python train.py --n_layer=12 --d_model=320 --n_experts=16 --experts_per_token=2 --d_expert=96 --d_shared_expert=0 --activation="swiglu" --moe_layers=[0, 1, 2, 3, 4, 5, 6, 7, 8, 9, 10, 11] --router_score="softmax" --normalize_top_k=true --routed_scale=1.0 --balance_loss=0.00169 --balance_bias=true --router_cosine_scale=10.0 --n_groups=4 --groups_per_token=3 --init_std_router=0.00939 --lr_router=0.00171 --vocab_size=4096 --norm="rmsnorm" --norm_eps=1e-06 --tie_embeddings=false --optimizer="muon_variant" --lr=0.00868 --beta1=0.95 --batch_tokens=65536 --seq_len=1024 --train_tokens=278500000 --steps=4250 --dataset="wikipedia_en"
Below are experts of layer 2 (counted from 0) of a mixture-of-experts language model. Rows are named router (the router's row for the expert), gate (a neuron's input weights, with its number), up (a neuron's input weights, with its number), down (a neuron's output weights, with its number) and show model dimensions 240-319. Each number is 500 + 50 x the weight over its row's rms, rounded and kept within 0 to 999. Numbers have three digits each.
After each expert's rows: "mostly gets" lists some tokens that are sent to it at least half of the time. This comes from a sample of Wikipedia text that the model never trained on.

# expert 8
router:482458486504467471508448450502610370485492506512448536410551491595496524516558453409434535395516549519528532526470486579467526484472410525564520460519548493503447499558516489505449449501436544495559453577481426558467498570492524485498529493
gate2:512528497503476481476496564455429408472504507539531584369485507487505420497595476397584521506508458544544432515504525468455501579467542445385511489378465533459444454498520501537602437424484570532543462509488458556496525540503622533519507552
up2:554491555462502493511421457483524484511539467446430484492412545554433514596481652556493563439542458473509439549470517539569564564485517478602523500543591526475535450484519470562458476453451526531527503493522545437534489535447482511625461485
down2:499575514440575460519442442452536449574495500439535416485462517599478457518362571595521465487530568426518523452470467536482575486573501530623470534489564492374489429575478497561441479447515471472527499504455521497515487582424452559547540418
mostly gets: " m", "el", "ell", "l", "ud", "w"

# expert 5
router:418527494499457484527489468534574505544525522484498562426490471570577562533507536495598430486565522519520476467438542491471557417521527500421550480416531600544507462557506443506508530451443529556486424446490450500522558461502504528471426579
gate2:558512580491374594481439479532529474572538528549462482531544505530573480550541556545473459500492420467472504492565509568514554446534403525415485471503628517532524506425503533545454451579474491512507435453428536541474474517491470457473521476
up2:504495475511557470525510412503538568453415505433451493511498505442447453468479425617495554487449493557479482524486534474509451430461598441462456489506520513396466427531505443494464451542415523533589442505508440472480489495582605513545497410
down2:454445520478557528511562462512518475524446535460525430447512533490448466425475464506406493495461479496459500491561465483510545527524496484451477507524429480550492485483498490435495413443542523580477507505518542353452469442520395485518484520
mostly gets: " K", " W", " Al", " S", " L", " N"

# expert 13
router:473496549411503561537525489504535589473418516552520409555518505530552488549521499370485422470590575539464539484448448449556524480561554448470555471493495537472488494587485560455484519448517517454558508483421481448543397471431454498484527455
gate9:511407485503547572476494501477517528527533439534536539554413594513511460395497410352426560469477559518518499451397566496476495507498559462565531493513557518440467500519490492384608476418524418512518548505422456463511462566526447460495442496
up9:487554468578418458504527420491570473481437491512446518433542481495500517592488528606520528507449484572544486531516475473514503504490466587412523430479403464571582576404496490558433497596501582494462521484572541534547525485496472601538499466
down9:491535511453551548560438515519500485486486432501499489397464482520463493404524538490431467537362575426482418512467452527514453491535460499462463550481520433567401427434443498493492541628534538527531511533541549421485502432528499477496540517
mostly gets: "1", "2", "3", "4", "8", "5"

# expert 0
router:446508593545554548444468388500454576607540523433570516538409489427586491451566601553475518557486426431461523571462511488486423498539443491503481431550389567580545519415510576528564531439530536536492465437468512587535561553511426553530577481
gate9:452486538481491445505472449495468426419461522474509512567497448497473472463434464521478489595585505505480567501496488604547495499519588483546509503498545469512556511425540471495505558516542539445501496473542480505482431596431450486440479470
up9:562550495537544453582488510527492505530473546442443479515440482448401519488468426589507510481549505564534479482509432564501565473539588503606509438402523455476479443465571503454596464528434485456530514421481434473546426511511552542400522518
down9:514503404478410514429491662466493508490539535528493528532458463639519473472510496477491574439488482449502555593457492570518406526552432481497566510529488526535520519507466472480533488538442511398504452631460507466493525583434452484494475461
mostly gets: " | ", ",", " ", " (", ", ", "–"

# expert 12
router:530504427524492456497498529459431524406503549437519463463478385429519624509438497490537463542617412535606528477424466536463666532500530404464489514427487548585549495502509524478546420473455487570552469504505477526467540516445441464489437581
gate2:550517478508450513518496519566449595445517487508464514441462582504471544501457475405545474474511461540487594448634482484527452560489425455456441554442551467465497494407463586501495511439455619443561474412472444514490514551460405469481402516
up2:480464526526537454587442488469506387560523475429583497478456495467465418532557450578509412543490494520400405512380490581560510477483504517480454467444439583511490543612564597477472520545474435516571492550560610431400582516484569492541499450
down2:442484515502608449468421522580542500433514475452503489471414476451540473520439540443452470485456549500471481453458494472511496433520490463439517495483542499573518535550487454437549455510542531469480453545455511466456406539476539420584473376
mostly gets: " p", " c", " St", " g", " f", " b"

# expert 14
router:512480551464503522450539504428498450467555513513443497455442532524557464553458507462440527431470470451544389519537448482503549481411552477543569439577532469609541501563520455505455535614417472537456532529510487520523494459623511514527424429
gate2:537500530388459559520469509501529514442463444555598481462502563390440524521514452620502471500488419513560530464482510508460466559407384462438501294610530499490435552505531502518475552453422430448527558445481488517494539442435531551477521523
up2:537461461426516484554461533464538504516560480501563497438539561421510535555462489500504501439487546558471478489448401470542496547427422499426480422573460493500484482576458557524504601437386466531440580554449492524563585443443507515485519591
down2:474482418410488531515469521444510529518486520494404457533510524468442447468533488464496420531559540451455493388514439480499488522433513409453582356590443545481512545517474542578430521521514419578512538532579477505493571581412530542554447399
mostly gets: " was", " is", " be", " it", " to be", " being"

# expert 1
router:502496454527594492407551465597572559575588496551466497540521548432324497521522469477607455449456568579407499571499561522495467477453515537498515562529467518456539556449553511501460374447501493442503522551557587459505582576556544540528550520
gate2:450468583465496475470444439535589585610577474468553561499406524519376528500504540489512563459533493507490460481543429458519460439466561567616475503535491459477573533544504441476537517589489477500439559452551414403524546512561427455534597394
up2:543476544516497489482460495516479481530489484503467444469505475470455581614453446468539538488543458482532558539506527462434380480510537502494521518434510470497437465555518525508532410638607486529488578468525565573414410468537411510454554495
down2:499468534526523518513428496505508469501601486444404460554494445474453519550478460500490499569453433583458573500493597472467494461478466475470479439489562431494447569466520588423578512513519451474525464426597428491425435508470444419495542524
mostly gets: " v", " l", " sp", "v", "qu", " cont"